From a checkpoint of a small mixture-of-experts model trained on Wikipedia.
Training: a variant of Adam for the experts, 9607 steps.
Below are experts of layer 4 (counted from 0) of a mixture-of-experts language model. Rows are named router (the router's row for the expert), up (a neuron's input weights, with its number), down (a neuron's output weights, with its number) and show model dimensions 0-159. Each number is 128 + 24 x the weight over its row's rms, rounded and kept within 0 to 255. Numbers have three digits each.
After each expert's rows: "comes before" lists some tokens at least twice as common just after its tokens as in all text. This comes from a sample of Wikipedia text that the model never trained on. Tokens count by the router's weight.

# expert 96
router:159112118168104113119132114137099149100125111124113161148092143141092088159085156142125118152130123102125116182170136085094123132091130119121104083128145132137114101147152075152146143114135157158143106156151108135103142146155120101116158159165130119129104131133129165181095134075143128157146097080136115118161123121145167110148111125120130125147118108068114125113126143126144123153192118110160088117138093135121166094113164111137132110098128122124144179163111122170120137124107147
up0:117135157186091133110135149181141115129165164136136120160113134118116083142104120119128159119134107133092141137150146104117170151132140106149090110064136093120121155144095113179157138118132148119150114132171126115088131109090114118158119161130110108134133127154115141167186142185153112126144150106121110109125106124122146123109152152100100117165136117134128132127108098106163106124150145101168122150116142111095180123084153131130148098100127112108099096147185098123174149121136131
down0:188114122122107115116120102119135088123151123106159106155127129080144107111161096100096133097124136148088192127127108094111113108190191160119100128128104131124171073112141130121101145131150131159142133141114113145107097149170076116092149110156133146146143135165155111131109116154103161127103121134147107124101157141120091124138137100127123135159125122115118176112104127150159112176089130140137169132137167124119141135126099121106164132130142145116161132096133132180104106127128089
comes before: " |", ",", ".", ";", ")", "'s"

# expert 55
router:119120108159086100147145124134139174080122164151115129128132131133089107173092106099139123176136125148109096163167134104146125132071106121119111141133130106166129112136131103156120153131124149141132094103150109146091145150141118133160169142133097125091110112136130141151097121080106125163171095138157120096132112122137166134151109157114145113132102100097094149119131123089147151151161108126133081111156121112128157065125142145145134147082124109122142172146117133164150117142078178
up0:131139134142148157148137089132164099093133152165119080107125153127128122131138144125125118182133126200112135145147151087132122096119139128149110139149131092145095129165132130125148125093108133143133120143127106113127103152117134099121167123115100107099133075103143148145093115095084135118134144112106145111177097107135176125126165162105145179126144147116121096149166120127109104102131107121143073164118111161160124119148174130117070176131086089105153141145134137130147100114094108
down0:125087135118124129097108118133094139133137083132149146140115154074131109130168154119126135141131096108164119083118120115143107193135133112148121118092115159148141150126124113133128175146118099134115154116156077108117121122115141143129109090135108150152141160111130137126177157154157138090147091105142125144084155129123117155131140080158135107112118131099135159185094146134134162153164131123089143119167122096084107130135137098104170100106117168069142092110125142108129125171169138
comes before: " |", ",", ".", " and", "'s", ";"

# expert 13
router:154090138148131132139110180156117155103111162134133150129128089143102132137127112121122131146165116129146155127149143090138122114117105128089084086136154128122107152139109097153120114125138120141122037153157123094151119143126144133127131169103067137132101130158117139181130138077112089169144107073159147095144119121100168134105140130149164139111142104125106123099077125121125116135171107103140088151131105118125142138138180117095117119110093089129125152159137134143152138146113162
up0:140140167097086134102122082131140097128114138123146120124098128104135097144110139145136109119148127121095134143143116152118109135127177120124123171124119112119097123121079198126112162118122125091107127089125124131135140107134117106142136112153161128130161108120142116077152089124148182082130136135087108122157105120137067151138130139063111098135149153142139111175162143109125159134114167141137128085181136101110109110109134172111166161096126163126110151139116100070115137120134121
down0:123123165145132132171131169120130130122126143123117131112102081148114131116128147137141112156138121111127128152255087137164129142131139119153116116147132122103159107103151140112130104129130146114129131117168164126148117124117118151133137123124129137146124100111154128119131126114123102118144125137111121134145105122142125152124112173137129117094069135065146112114117113126130118116100166157111119141099095121113138164113131123115109110159115132125127093122158108123131117114134131
comes before: "\n", "The", "In", "==", "===", "-"

# expert 89
router:118095113139099160136139138172126119094108121160158142106094119118102104163113120108086114147152146111136123163169162091115129118123130126102099115118153168134142131142095118143139112184134178173103115143141076160122133101150151155181143135139134139130095101113116131135119107116132141191157097095150139108117137127139127101191116143118121138113115099093107140154097129132126120155141121108118125104144127082107130086107186093094120125131145100104133165169106110174121110143100148
up0:159105130091166122106111089117099094152134121160128123100131100159132149130117144132147097116132134100122113165114130084145117129171121118123101141077097167113124114107168122159089111106130140127105092123142093132142156143143116107140121109124143164104150161136104127165135129110097106102144093119151155114154109102136136091125116122127085128123142114140141144126160126098148137119156104091154149194148125127135114111150156088084147162125153138131063134138132175107197099164168145
down0:134153107113094146136126133145119095124123141134088095119137144103134120132136156112125116083135160140100142111064097162141091100135117121153135169120130195120105113130154141164117164139140148122108127169130129134152143159112113093124155116125174132134161113097097165133127133113145103131135136163193096143120169106101087114094127115114155120066148114141171128112098109063112125118149132159139151120153172103113086119137141108151144102148132126151123124136115142058129144139127127
comes before: " of", ",", ".", " and", ")", " in"

# expert 111
router:158089144168109121116079139153148143100119127146121169166109144123084153147115154078130093143160134179137124151181154119148123104123116147141124097114160107110101148169124083149174122159090111147089103118176122099103098122163102144159168102114118136128105132110114123139113129092151134140143105128104139104144140083088174110119106146144154132184119111103132128135148125119150135154141093127150130089131097131144124094115152099108099099124132126099143142158092147133137135165108146
up0:112048096099141143092098122099130163111170149105176134118105110121116146125098138148132093102142128149143145101153146118146140117135134085158151131133100116138094141086104133128105093124137136151135122130107145129083201119160121134109113113122139154175107114122114150136147110145122125127095126163135109127129114125128136152144121063144126117106136076124132137121116112108131174136115096093134131167141134105146155175099168134129104135146104137107177143169109205144117134150130119
down0:113133100130111092098177092134125149111117134112144157120137150123130128112104119112123143145139121102131130133131119124165134118133137127089110169106177078091124132099095143118143135108097115148111126149125143153070149165131120111131089140103172096173178128163118109118108128099120190159086075099117146115109096092148165117149092130140115152162141120095163134105167160106122154140142128138124131087144152160125140151143153146128097151147110162151100149125136153137085112133151180
comes before: " the", " to", " by", " in", " |", " a"

# expert 73
router:150108119108106105086087118154101105084118129143150138124146110119120123146104122104137129140150147151093176173166162093131124136107125118156125118088174116109121146146133101141123150140098138158084104124151113118108091095102149095160167144135114120120096133122119140164128139124171128157138166108176154077129104102078136124126171131159142085126156120124123114111100136120124124167151119082148112156134103118108137098103145126124160134088113106102096144162061099153138106150115149
up0:078083108094132142071145111133074146109096111143124114141173141154141153116126126132122122123116112129135148179141148106143134108123090122146114087143142116124094143138165142139155119128143152144141110138132130115092113102114133112145096130119117112124012143129133118181099128169145152113143112141172134139108122152136164111125132139135113126119137166123121110114121142107129113134129116125140110124133132140115107118117114080149115164127126165103114120151110084126151161228112149
down0:145136136153071133162171089121139116096173075132131155141117164105110180138110139101079110126154183141146099133085137157108147108156140099180113141075114122082115104152141124148128101139118116086124157130118137086119156163115144110132134092137106131130118100118145110092082105145112159126137120157158161118163127108117120145146153116129153131156136150128149098079139140121132151147120104162092104139163185089144126127155117113127125121136117137114126150146150125117139133135079127
comes before: "|", "\n", "-", "The", "==", "In"